Experts of a small language model.
Experts: 48 squared ReGLU neurons an expert, 8 picks a token.
Training: a variant of Muon for the experts, 352M tokens, 8087 steps.
Below are experts of layer 6 (counted from 0) of a mixture-of-experts language model. Rows are named router (the router's row for the expert) and show model dimensions 96-191. Each number is 50 + 10 x the weight over its row's rms, rounded and kept within 0 to 99.
After each expert's rows: "comes before" lists some tokens at least twice as common just after its tokens as in all text. This comes from a sample of Wikipedia text that the model never trained on. Tokens count by the router's weight.

# expert 43
router:61 47 74 55 44 56 48 48 28 46 37 45 51 29 51 50 35 37 81 47 35 41 46 43 33 41 41 42 58 56 41 55 36 45 52 45 53 41 43 55 41 60 61 50 33 70 30 47 50 51 56 68 43 54 65 35 44 59 49 51 47 51 54 40 51 53 59 56 61 56 46 53 45 63 51 58 55 61 47 46 48 49 60 39 60 48 46 52 51 62 61 54 57 46 35 59
comes before: "\n", " |", " ", ";", ")", " ("

# expert 72
router:55 38 59 59 49 61 45 49 40 43 44 48 30 47 48 51 39 35 66 52 52 44 55 70 27 50 65 56 57 42 39 64 43 62 39 48 42 43 55 45 35 47 71 52 39 50 46 56 49 59 51 58 48 55 60 45 44 46 32 56 42 51 55 53 58 72 58 69 64 64 53 49 47 58 63 58 52 61 46 29 35 56 47 45 42 53 26 63 57 60 66 60 55 58 43 61
comes before: "s", "t", "d", "ed", "al", "\""

# expert 75
router:54 34 52 58 54 54 44 44 42 48 38 40 38 41 40 44 52 43 44 50 52 53 43 50 38 41 57 51 67 53 29 55 47 47 43 62 40 32 43 49 38 72 63 49 25 50 39 53 58 55 61 50 39 49 59 39 62 74 52 40 31 57 61 38 74 46 52 62 62 56 58 30 51 56 58 56 50 56 37 50 40 51 69 45 51 44 40 61 50 60 53 55 59 58 45 73
comes before: " the", " a", " and", " but", " which", " his"

# expert 87
router:59 44 61 50 44 63 46 47 39 51 35 25 44 36 55 44 35 37 60 45 33 48 43 49 33 59 59 32 60 35 50 49 37 58 47 64 46 35 58 50 48 64 67 47 41 49 36 51 58 48 55 59 43 53 62 39 64 62 43 50 55 70 57 46 50 58 65 77 70 57 53 37 43 60 69 55 59 58 49 30 49 54 62 41 43 64 35 58 53 71 63 66 61 59 41 68
comes before: " in", ".", ",", " of", " and", " who"

# expert 97
router:53 38 54 56 56 53 43 49 47 41 51 39 41 46 42 50 41 45 56 48 22 56 48 44 36 41 54 45 70 42 44 61 37 45 48 42 50 49 50 66 41 57 56 67 44 71 34 58 63 56 52 49 48 56 57 44 54 59 30 40 52 44 57 50 58 61 55 53 57 48 54 34 58 53 60 53 67 62 44 48 51 52 54 43 55 50 37 60 56 66 54 72 64 48 51 57
comes before: "\n", "-", ";", " /", " (", ")"

# expert 99
router:61 39 57 49 44 61 49 42 40 38 49 42 40 46 43 40 44 47 62 43 41 54 35 45 13 47 40 47 60 48 35 69 36 49 46 44 49 41 51 53 44 60 55 48 42 51 27 55 66 52 52 60 54 46 65 35 47 59 38 47 30 59 59 63 55 66 74 63 58 67 55 32 52 54 54 50 57 64 61 43 33 51 43 38 46 57 51 46 55 61 70 58 53 63 35 55
comes before: " |", ";", " m", ")", "th", " km"

# expert 81
router:68 44 59 61 61 55 50 34 41 47 56 46 46 43 52 42 42 47 57 18 40 54 51 52 41 49 63 50 64 36 52 56 37 61 44 53 54 48 59 57 38 71 72 43 38 57 36 43 55 34 45 63 44 43 68 43 44 55 45 54 58 42 49 50 60 49 50 54 63 57 53 38 61 48 53 48 41 45 48 44 41 47 64 27 60 52 43 61 46 44 71 60 62 67 51 67
comes before: "-", "\n", "|", "=", " as", " up"

# expert 55
router:55 49 57 57 51 55 43 40 33 52 35 42 35 45 42 51 40 44 61 45 21 52 45 56 28 61 46 47 69 34 39 52 43 64 46 46 48 45 40 69 54 60 51 42 37 58 19 53 59 53 53 60 49 51 62 48 61 67 39 43 48 53 52 40 52 58 51 62 52 58 55 35 50 50 57 52 56 58 40 48 42 56 60 47 47 58 39 55 51 69 64 61 66 61 44 55
comes before: "\n", "-", " ", "|", " —", " 0"

# expert 5
router:60 38 63 55 57 61 45 58 36 46 40 39 48 48 56 42 46 41 49 48 38 40 32 37 47 44 59 48 54 41 48 55 42 45 36 49 40 47 65 51 45 51 55 54 44 58 34 54 54 41 52 53 56 56 64 37 59 60 27 48 39 57 64 54 69 44 62 53 50 56 36 42 42 67 53 58 49 60 41 40 42 50 50 39 58 47 37 47 58 58 53 56 52 59 40 58
comes before: " |", " Best", "'", " Award", " Film", " Actress"

# expert 7
router:68 48 66 53 61 61 45 48 41 30 38 48 48 48 54 45 41 42 69 20 34 43 45 43 40 38 66 46 56 41 51 44 44 46 43 56 50 44 60 52 58 68 65 50 48 43 48 58 57 50 47 71 42 54 66 44 58 59 45 43 42 57 62 37 78 57 62 52 52 62 44 42 64 55 51 47 60 59 56 40 37 48 48 49 50 49 37 64 63 61 68 63 59 57 44 65
comes before: ",", " and", " of", ".", "s", " in"

# expert 33
router:64 39 48 58 47 61 44 49 38 46 31 35 53 37 49 41 44 45 50 53 38 51 49 48 42 49 48 40 62 43 32 58 48 56 46 65 32 37 59 39 40 50 54 49 39 53 38 49 67 48 53 53 51 52 66 48 51 56 44 27 56 51 50 46 61 61 56 47 46 53 60 39 40 56 49 40 61 65 56 52 52 63 46 32 45 64 33 57 58 59 60 62 56 59 47 73
comes before: "\n", ":", " also", "==", " a", " \""

# expert 53
router:54 42 61 57 62 61 37 40 46 43 45 46 40 38 44 51 36 40 71 45 36 47 45 51 39 53 57 52 54 43 54 64 40 43 41 44 37 37 51 53 45 60 60 51 46 56 30 54 64 52 56 62 52 58 70 34 60 64 42 43 44 56 57 39 62 60 55 66 69 60 50 42 62 58 56 50 62 58 41 40 48 68 58 37 43 57 37 59 55 62 59 60 58 63 41 71
comes before: "\n", " to", "|", " than", " as", " that"

# expert 47
router:53 44 52 57 46 61 50 52 43 36 53 43 48 47 45 40 52 49 52 50 38 43 35 45 32 49 49 39 64 41 44 62 43 56 46 43 51 40 60 50 27 62 56 52 42 43 27 54 56 38 48 59 40 54 63 41 68 67 47 38 42 66 53 49 56 61 67 73 69 64 50 47 63 58 54 48 48 68 52 37 47 64 44 39 48 47 45 52 55 54 72 58 58 52 52 48
comes before: " |", "th", " km", " m", " years", ";"

# expert 12
router:63 46 56 58 41 59 45 43 34 35 40 38 41 43 40 39 43 39 63 38 36 43 37 58 35 52 47 48 57 41 44 58 38 51 43 49 41 43 51 58 38 55 62 51 39 49 35 59 61 47 57 64 50 46 65 36 55 63 41 43 45 56 58 40 66 61 66 60 61 64 49 35 52 53 59 55 55 63 49 39 41 65 53 44 45 56 34 55 58 62 66 60 66 64 39 66
comes before: "\n", " The", " In", " He", " It", " This"

# expert 118
router:52 53 55 59 59 70 44 52 36 47 42 46 53 41 62 38 35 35 52 38 35 50 40 49 42 52 58 41 63 44 43 56 47 39 56 45 46 45 57 61 54 51 55 33 49 67 38 48 60 41 43 46 42 54 63 39 52 65 45 46 40 46 50 50 61 60 48 47 53 66 51 48 44 43 56 49 70 53 47 44 44 60 45 38 49 57 36 62 62 59 64 50 64 51 44 68
comes before: " |", ";", ":", " in", " for", " ("

# expert 95
router:63 42 60 54 46 71 37 43 38 49 54 42 37 50 45 50 33 38 62 42 45 47 51 51 41 60 40 52 54 45 40 59 40 44 46 44 38 49 55 56 57 55 62 45 44 42 43 53 57 35 52 50 43 54 67 38 53 78 42 42 32 51 68 50 63 64 52 54 70 61 48 44 64 57 55 52 43 56 45 43 47 70 50 45 41 55 45 63 41 54 64 61 66 65 32 85
comes before: " to", " of", " in", " for", " with", "ing"

# expert 119
router:51 35 61 55 53 55 44 50 36 31 54 40 31 46 41 49 47 39 66 38 37 48 35 50 30 59 54 47 57 35 47 68 45 42 55 41 46 50 54 49 54 55 53 43 52 38 38 51 66 32 58 58 61 60 56 25 64 49 49 55 51 59 55 50 57 47 69 52 73 64 52 48 61 60 49 49 62 67 49 50 50 71 43 53 39 47 46 61 48 50 61 53 62 69 33 67
comes before: ",", " of", ".", " in", " to", " on"

# expert 127
router:55 44 61 63 43 50 50 46 43 55 43 35 46 38 39 49 35 31 51 26 49 45 46 45 36 48 42 49 58 44 34 64 37 48 44 61 37 30 50 45 34 61 55 54 36 47 38 64 55 66 56 66 59 43 67 41 55 77 42 41 37 54 52 53 63 52 45 66 61 62 52 46 57 60 55 56 40 55 47 43 43 64 53 40 58 47 41 58 32 66 57 57 60 60 38 81
comes before: " the", " a", " his", " this", " their", " its"

# expert 102
router:56 38 53 63 52 81 43 35 36 40 44 43 53 51 35 47 41 34 66 32 43 46 61 49 32 49 51 48 55 48 58 59 47 46 41 57 52 46 60 48 52 59 72 55 55 47 48 47 51 44 52 61 40 54 58 43 63 65 50 45 50 55 61 35 65 60 65 55 72 66 64 44 53 55 51 55 45 61 57 48 41 56 41 52 50 49 40 56 58 59 58 60 58 57 24 89
comes before: " of", " and", ".", "s", " ==", " for"

# expert 39
router:52 34 50 58 54 57 31 52 46 54 47 48 39 52 52 57 48 42 58 39 48 40 47 48 28 60 53 44 53 42 52 56 32 47 51 48 41 43 43 57 44 53 62 40 26 52 45 56 57 51 59 55 52 51 69 40 42 52 42 52 43 59 56 45 60 64 74 58 51 58 44 19 53 39 55 46 55 49 34 49 45 41 46 48 57 43 39 61 61 82 57 72 58 53 39 53
comes before: ",", " |", " (", " =", ";", " –"

# expert 106
router:61 48 60 59 52 60 36 42 44 46 54 40 30 45 42 46 49 39 67 42 55 39 44 63 35 57 47 36 46 48 55 49 28 59 56 41 43 48 44 61 45 56 52 45 42 54 46 53 69 52 58 59 56 51 67 28 40 43 31 45 46 52 47 58 50 53 77 67 62 67 43 28 49 54 51 52 42 65 42 35 48 45 53 33 39 55 39 70 44 68 54 62 54 59 45 56
comes before: ",", " (", "'", " was", ";", " &"

# expert 58
router:63 41 51 62 47 60 44 51 36 45 46 36 34 46 33 42 44 35 64 41 38 47 42 68 35 49 54 42 50 35 44 59 36 45 47 46 46 38 55 53 49 63 67 48 37 45 36 56 57 60 52 63 36 57 68 39 51 63 37 45 51 52 54 49 63 57 61 58 66 60 45 38 56 52 61 42 57 62 57 38 45 55 59 44 45 51 35 60 54 65 66 59 62 63 40 65
comes before: " of", " the", " in", " a", " 0", " on"

# expert 104
router:55 43 51 50 43 54 40 49 33 52 39 49 51 37 47 51 49 33 50 39 33 50 45 55 43 44 58 34 70 45 50 63 50 60 37 58 51 41 51 48 57 51 62 60 34 39 34 62 54 45 52 50 46 66 66 30 55 63 40 46 48 52 74 46 64 59 60 55 61 49 46 45 52 59 67 53 62 45 47 44 34 50 63 47 61 65 22 49 49 63 60 52 61 61 45 61
comes before: " |", " The", " 1", " 0", " He", " 2"

# expert 30
router:63 48 65 61 56 65 47 51 45 44 44 40 42 44 52 41 35 35 62 39 46 49 42 56 25 61 57 39 54 51 56 46 45 50 40 52 57 48 65 47 56 61 67 45 41 58 55 46 56 38 62 59 46 53 62 50 64 60 43 47 43 60 58 57 68 65 60 52 71 60 52 39 45 66 57 52 62 61 39 46 44 58 53 45 44 57 27 59 55 55 55 68 66 52 37 88
comes before: ",", "s", ".", " and", " of", " in"

# expert 93
router:59 57 64 60 52 54 50 43 40 45 51 43 28 43 40 58 47 38 48 40 40 37 50 54 47 57 40 39 67 44 45 53 49 58 35 54 45 47 54 55 48 51 73 48 46 50 27 55 56 55 58 56 51 48 49 29 53 46 62 40 42 56 54 61 66 52 49 62 55 65 62 38 56 65 65 64 46 55 59 44 33 43 58 27 44 44 42 47 57 58 62 51 76 65 51 66
comes before: "\n", " The", " He", " In", " It", "S"

# expert 1
router:59 49 47 64 43 66 39 45 47 39 49 49 50 53 37 62 41 27 59 34 32 46 49 56 34 56 61 54 61 49 51 40 35 46 58 49 57 49 49 49 39 51 59 47 32 61 34 60 54 37 51 54 38 48 61 32 44 57 42 50 40 56 52 55 61 66 63 53 57 49 47 45 57 62 53 64 60 65 42 42 38 51 59 48 51 60 38 59 36 52 60 51 72 60 44 61
comes before: " |", "ing", ";", "ed", "er", " ="

# expert 25
router:69 47 57 68 37 61 48 42 41 40 50 35 41 38 49 53 43 43 58 42 39 51 51 53 43 53 53 59 64 29 34 51 44 51 33 52 45 49 59 61 32 64 63 48 33 60 20 48 58 41 67 63 55 58 69 37 45 66 34 56 46 57 41 57 66 64 55 60 45 52 55 27 58 53 52 55 53 58 57 48 51 62 48 39 53 44 45 51 51 62 59 60 63 59 36 60
comes before: "|", "\n", "-", "The", "==", "==="

# expert 110
router:59 39 56 61 49 63 39 46 31 46 39 48 37 47 48 45 39 35 60 37 36 41 43 52 37 54 56 37 60 42 47 59 36 55 40 42 39 42 55 45 45 64 64 59 43 52 36 54 61 37 55 64 39 47 68 37 59 53 41 41 42 53 62 54 65 59 59 59 63 62 52 39 43 58 52 70 56 60 45 46 36 65 56 41 43 34 37 48 51 63 61 61 65 63 41 64
comes before: "-", " was", " by", " to", " is", " The"

# expert 101
router:56 37 58 63 47 56 27 56 37 41 46 33 33 50 43 62 41 46 53 45 34 60 40 60 35 51 53 33 63 48 53 60 50 48 44 59 46 30 47 49 50 57 61 47 32 63 29 57 63 33 63 59 62 47 59 38 54 65 38 36 42 51 55 58 56 64 62 53 58 55 54 28 42 57 60 45 65 58 55 50 46 54 57 53 52 60 40 49 56 66 56 66 53 48 42 60
comes before: " |", "-", ")", "|", ";", "\""

# expert 60
router:57 32 54 45 45 67 49 57 36 33 39 53 47 42 42 46 40 46 70 36 34 34 45 54 43 51 78 47 61 53 49 52 47 57 43 60 34 48 67 56 31 63 69 48 42 53 31 69 60 46 49 51 35 40 61 48 60 54 41 56 44 54 55 33 57 54 46 53 53 61 65 47 50 55 51 54 53 45 58 52 32 58 60 52 55 52 40 59 47 60 60 56 62 66 41 50
comes before: "-", ":", "=", "==", " ==", "hylum"

# expert 27
router:72 55 63 58 58 60 33 44 38 40 57 36 43 45 45 47 26 32 63 40 35 52 45 51 36 55 46 48 51 36 51 58 40 53 38 46 56 34 39 59 58 59 56 52 36 66 46 38 62 39 50 68 48 54 53 38 53 53 42 42 47 57 50 58 70 55 53 51 61 66 54 48 65 58 55 47 53 63 45 45 39 59 61 49 48 51 33 54 48 66 51 52 61 76 33 74
comes before: "s", ".", " to", " in", " with", " on"

# expert 0
router:61 33 53 58 42 61 39 42 42 41 45 42 42 48 50 45 45 37 55 36 40 45 40 55 33 55 50 39 48 43 39 61 37 48 36 45 34 38 55 49 44 52 56 47 49 54 42 57 57 48 59 54 43 56 63 42 48 67 35 46 36 58 62 48 57 65 44 63 66 60 48 45 61 55 68 57 51 41 53 44 44 62 58 39 41 45 32 55 46 57 61 65 67 60 42 65
comes before: " by", " in", " to", " as", " the", " a"

# expert 48
router:64 48 50 57 52 61 49 53 38 38 54 41 51 52 51 57 35 36 66 50 32 46 48 35 42 56 61 60 55 44 49 54 33 49 54 50 42 32 55 54 35 62 53 49 33 65 37 46 66 38 52 51 44 47 64 24 45 73 48 55 47 56 50 41 57 64 67 56 59 54 44 46 51 58 53 49 54 50 43 42 38 68 51 21 54 55 45 48 44 55 61 59 69 57 33 54
comes before: " |", ";", ":", " /", "th", " medal"

# expert 15
router:60 42 68 58 53 59 46 50 43 50 32 34 47 47 50 45 41 36 51 36 39 44 51 46 41 56 46 47 51 43 42 65 39 49 49 46 39 45 47 43 42 66 59 43 52 42 21 58 53 47 51 59 62 50 60 40 50 49 41 51 51 60 59 46 59 65 59 59 72 64 50 46 62 52 60 53 38 67 49 38 40 65 53 42 44 47 40 63 38 58 68 55 53 60 32 69
comes before: " the", " he", " a", " his", " it", " this"

# expert 69
router:65 37 65 64 55 57 44 45 41 36 48 40 42 37 49 55 34 37 57 38 35 42 43 45 34 64 56 37 60 39 47 59 36 45 48 45 43 47 53 49 46 57 64 44 35 57 37 56 60 49 56 58 41 54 62 36 49 65 39 45 39 55 64 46 67 58 60 58 59 68 53 34 62 57 59 52 54 59 54 43 39 62 53 38 49 50 38 58 38 61 64 64 66 64 41 68
comes before: "\n", " the", " The", " to", " in", " a"

# expert 117
router:60 42 57 61 49 80 43 44 52 51 41 40 55 52 35 44 39 32 54 43 38 48 41 59 15 49 48 45 59 50 51 57 39 53 38 50 57 32 41 65 46 57 60 57 33 54 42 54 56 57 58 52 52 52 56 45 51 58 28 45 39 52 62 49 65 54 72 55 60 51 59 41 48 61 64 63 71 63 39 46 39 45 46 47 53 48 43 47 39 57 60 63 61 64 42 54
comes before: ",", ")", ".", " (", "),", ";"

# expert 121
router:68 40 64 59 50 61 46 50 42 34 32 52 48 51 50 51 43 32 54 46 22 29 36 49 33 60 64 41 54 42 50 51 32 54 46 46 43 42 59 63 21 49 60 56 49 70 37 50 51 61 53 53 37 47 66 46 53 58 28 56 52 55 51 36 54 55 43 57 57 61 51 54 50 51 58 55 62 54 41 26 49 45 53 41 57 55 46 47 60 54 63 64 59 54 37 53
comes before: ":", ")", " by", " office", " career", " classification"

# expert 105
router:60 42 63 64 50 60 48 40 43 39 33 35 39 31 41 42 38 33 63 43 39 42 46 46 35 51 52 42 56 40 39 59 44 56 46 60 65 48 54 53 44 64 62 44 42 50 38 56 65 37 57 54 43 37 62 52 59 65 45 37 41 59 54 53 75 61 48 65 65 55 48 47 39 56 56 51 45 40 49 50 43 55 50 47 52 49 30 58 54 65 51 54 60 61 31 66
comes before: "s", " the", " of", "ing", "·", "ers"

# expert 45
router:70 46 62 69 47 79 37 46 37 43 52 59 43 44 47 38 33 37 66 33 38 51 44 53 29 53 50 53 54 39 51 48 43 56 54 54 57 46 53 58 56 57 66 54 35 43 44 65 59 42 58 58 53 44 56 41 51 54 40 46 34 52 57 53 77 57 55 53 74 52 61 40 55 51 53 58 66 65 50 38 42 59 44 48 52 48 26 57 49 60 48 47 64 58 35 69
comes before: " of", ",", ".", " in", " was", " and"

# expert 92
router:64 53 56 44 52 65 50 48 39 44 35 44 49 45 43 53 30 48 67 43 40 51 50 54 25 51 46 45 55 50 52 47 45 50 40 58 44 40 51 39 50 53 57 53 41 52 42 59 55 37 57 53 56 55 69 45 47 61 47 49 44 54 54 54 70 72 66 50 58 59 50 43 44 57 54 51 52 62 53 46 51 68 53 39 47 53 39 63 48 65 62 57 61 54 39 78
comes before: " of", ",", ".", " was", " is", " are"

# expert 28
router:59 40 57 63 51 50 46 37 43 36 50 28 39 44 41 54 37 36 59 37 43 47 44 49 34 55 42 48 59 42 42 54 36 51 46 44 55 40 48 59 58 64 62 39 51 47 29 72 47 53 52 57 43 58 61 27 47 75 37 42 48 56 56 44 64 57 55 72 54 63 58 35 47 54 63 49 56 58 43 43 38 62 67 39 40 54 47 46 52 72 51 58 60 66 30 53
comes before: " ", " 0", "\n", " 1", " —", " 2"

# expert 96
router:60 43 53 47 46 51 47 45 46 34 44 45 26 57 30 46 38 37 55 44 39 45 40 59 40 47 52 49 74 30 51 49 45 61 42 43 57 47 37 56 42 71 56 42 43 54 18 52 54 57 50 51 48 41 53 53 53 60 49 38 34 52 60 58 64 53 59 57 45 60 65 37 51 63 60 49 52 57 52 42 34 63 74 40 52 48 46 47 60 59 55 57 58 67 57 67
comes before: "\n", " The", " ", " In", " It", " He"

# expert 80
router:60 52 63 45 46 77 50 43 30 46 52 37 45 26 46 52 47 49 60 26 35 45 46 49 44 50 50 45 49 42 41 48 41 43 44 63 47 36 56 54 53 62 64 46 37 53 44 64 59 35 56 57 42 59 70 42 59 58 43 43 43 66 63 59 62 50 51 74 55 59 47 59 50 57 55 53 59 52 52 41 46 56 45 32 51 56 48 66 59 65 68 60 57 62 41 71
comes before: " of", ",", ".", " in", " for", "s"

# expert 112
router:58 40 44 55 51 51 42 54 38 46 48 48 51 53 30 48 43 42 65 44 39 55 66 47 48 55 51 59 60 46 49 56 27 43 45 55 47 43 49 47 45 52 56 45 49 58 31 50 65 35 43 57 49 50 61 37 53 71 53 56 52 41 49 57 68 54 69 56 60 65 52 54 41 65 62 49 59 69 46 30 40 47 56 42 57 53 47 43 63 61 56 59 54 54 40 67
comes before: " |", ";", ")", " (", " Lemmon", "---|---|---|---|"

# expert 94
router:60 39 61 55 52 58 44 45 39 37 40 35 40 43 42 51 38 37 58 39 35 42 38 51 34 50 47 48 60 39 36 55 36 54 46 51 45 39 52 51 46 63 65 50 38 49 33 57 57 48 58 59 58 53 63 36 50 72 38 46 43 49 66 42 66 60 65 62 61 61 45 36 46 62 61 41 65 55 47 36 44 56 56 37 44 61 37 56 50 66 59 59 65 60 35 65
comes before: "\n", " ", " The", " 0", " was", " 1"

# expert 85
router:63 39 62 57 51 60 42 33 48 51 37 49 54 52 46 48 39 38 57 44 36 48 42 39 45 55 53 33 59 54 49 53 44 42 49 47 48 32 63 56 50 60 55 52 42 44 31 62 55 41 48 51 56 47 53 33 52 62 48 46 43 42 51 46 60 52 73 62 63 68 58 39 54 67 58 54 62 67 56 28 39 48 41 50 54 60 42 47 50 59 61 66 69 53 36 57
comes before: ",", ".", " City", "'", " and", " State"

# expert 84
router:58 43 54 54 54 52 36 55 48 46 44 38 38 41 51 51 43 32 44 45 40 48 42 55 47 50 60 49 46 45 29 56 30 60 44 58 37 40 38 46 46 65 56 51 40 48 39 53 52 45 51 56 59 50 61 44 49 70 37 45 47 56 54 45 60 73 61 57 58 59 46 37 56 49 51 59 45 60 46 56 40 69 59 40 56 49 38 48 41 67 66 62 58 60 39 87
comes before: " a", " was", " the", " been", " also", " is"

# expert 122
router:70 54 57 52 59 67 44 41 41 39 42 47 41 38 42 48 34 37 54 45 35 38 44 44 32 55 42 37 67 46 43 59 40 53 44 59 50 47 57 42 46 60 59 52 47 57 38 53 56 54 63 57 46 49 67 32 60 63 33 46 48 59 58 54 71 57 59 62 64 65 55 43 44 56 59 57 54 66 52 33 46 59 48 36 45 42 42 57 39 59 62 54 56 67 39 66
comes before: " the", " of", " in", " to", " for", " with"

# expert 22
router:54 34 65 53 48 61 54 57 38 39 38 29 47 38 55 48 34 53 67 37 36 41 34 43 26 60 48 40 56 35 56 52 42 57 45 48 39 36 60 52 50 50 57 56 39 44 53 60 64 44 64 58 53 51 60 36 55 65 35 37 59 51 57 42 59 71 64 59 52 57 54 38 62 54 67 43 52 46 47 53 53 58 47 39 48 53 48 52 53 61 62 61 65 58 49 66
comes before: " of", ".", ",", " in", " were", " and"

# expert 64
router:52 42 45 64 47 54 50 46 31 42 45 49 46 46 61 45 47 42 57 51 35 57 48 49 39 54 61 51 59 33 34 59 34 54 47 53 48 49 69 39 38 52 61 67 55 39 45 55 57 49 53 67 47 45 64 38 44 68 36 38 53 52 60 35 58 49 69 55 45 59 42 55 52 55 73 56 58 58 44 33 41 62 53 33 51 60 41 42 64 56 58 60 65 46 38 66
comes before: " |", " of", " population", " 0", " 1", " households"

# expert 36
router:49 42 66 57 45 50 39 47 35 43 26 33 47 41 39 45 42 34 50 40 44 44 43 46 19 37 50 39 53 41 40 67 42 54 50 47 41 40 55 51 35 60 54 61 31 51 38 54 50 60 51 62 47 37 60 34 58 69 40 38 44 59 62 56 77 48 49 59 56 63 52 47 58 64 64 55 47 60 49 44 52 61 62 45 55 43 34 66 45 69 52 58 58 61 38 75
comes before: " the", " a", " his", " their", " its", " this"

# expert 73
router:53 39 42 54 58 55 43 57 44 40 42 41 41 35 51 54 37 35 52 47 42 48 35 41 51 55 56 42 48 52 40 62 45 47 51 43 35 47 51 48 47 54 64 58 50 44 44 59 52 39 56 43 44 52 63 36 58 77 40 52 33 41 53 48 64 62 69 59 67 57 54 33 63 67 54 59 43 64 45 52 40 50 51 43 49 48 42 61 43 68 64 64 53 54 43 71
comes before: " a", " not", " the", " been", " be", " to"

# expert 20
router:58 33 51 65 45 59 42 53 37 42 42 45 46 39 42 54 40 47 46 33 39 45 40 51 28 44 46 45 54 37 37 57 38 50 51 47 36 34 55 54 38 59 69 62 31 45 35 40 60 55 62 60 45 46 72 28 56 79 47 45 42 51 50 41 66 57 50 58 56 64 50 53 66 64 59 61 45 57 49 37 48 58 62 41 52 54 38 56 47 73 62 57 53 59 46 77
comes before: " the", " a", " be", " his", " an", " their"

# expert 67
router:62 44 47 51 60 54 53 44 42 34 50 36 50 42 38 43 50 46 57 41 42 50 30 32 27 51 60 47 58 30 44 57 39 54 52 47 35 40 64 43 35 67 51 48 37 48 32 50 58 41 51 56 50 45 52 52 43 54 42 42 49 49 57 51 54 57 69 69 53 66 58 44 55 62 62 48 61 57 52 47 43 58 46 37 51 55 48 43 65 57 57 73 62 67 52 59
comes before: " |", "th", ";", " years", "rd", "nd"

# expert 54
router:59 32 48 53 45 65 54 48 47 48 51 46 45 43 52 52 40 42 50 45 45 48 43 48 40 59 42 59 54 28 46 61 36 56 40 52 25 43 49 42 46 60 58 43 47 54 31 61 70 44 55 51 65 52 73 36 51 58 39 53 43 56 63 49 49 67 80 65 62 69 51 42 56 51 49 51 48 59 39 51 39 55 59 46 48 52 51 61 44 62 60 48 50 62 35 70
comes before: ",", ".", " he", " was", " and", " to"

# expert 126
router:58 39 56 63 49 63 42 45 35 39 44 42 38 43 39 45 34 37 61 34 40 43 37 54 35 46 52 40 62 34 44 56 37 49 40 43 37 36 53 45 42 62 62 52 39 52 32 60 65 40 62 61 50 59 64 35 54 67 37 40 47 56 57 53 64 59 66 61 63 59 49 33 57 53 56 53 48 55 45 39 44 58 48 37 44 49 39 56 53 64 67 61 63 61 32 66
comes before: "\n", "|", "==", " The", " In", " He"

# expert 2
router:51 45 60 53 47 82 49 43 43 39 39 45 43 45 46 52 48 33 59 43 44 42 45 43 44 43 62 39 69 44 50 61 50 57 47 52 35 44 68 43 40 69 58 44 40 62 24 57 55 27 64 57 58 56 64 47 62 59 40 52 53 60 54 36 56 55 57 50 55 45 50 45 50 55 47 55 42 59 52 34 34 60 54 37 51 57 43 52 55 63 57 59 61 84 40 55
comes before: "==", "===", "The", "In", "|", "-"

# expert 108
router:67 40 59 60 48 62 44 44 36 41 45 45 42 43 44 58 42 33 61 39 36 45 42 60 30 55 46 40 58 37 44 50 39 49 39 55 44 38 47 58 42 66 62 58 41 47 31 57 62 42 60 65 48 44 66 38 53 60 39 45 45 53 60 44 67 63 66 62 61 61 55 36 52 59 56 56 57 60 52 40 39 59 49 37 46 50 39 54 41 68 61 61 67 64 37 61
comes before: "\n", " The", "==", " a", " In", " —"

# expert 74
router:59 48 55 58 53 62 55 41 47 40 51 52 40 48 44 43 41 34 55 41 30 24 42 40 35 41 58 40 56 48 50 56 39 45 47 50 34 53 50 63 35 55 79 61 39 47 41 68 70 48 59 69 44 46 68 48 55 53 39 46 34 52 56 34 70 59 53 58 52 64 43 51 47 58 56 49 74 51 43 36 47 53 57 34 57 45 46 58 49 63 54 59 67 56 43 58
comes before: ":", "\n", ")", " /", " (", "N"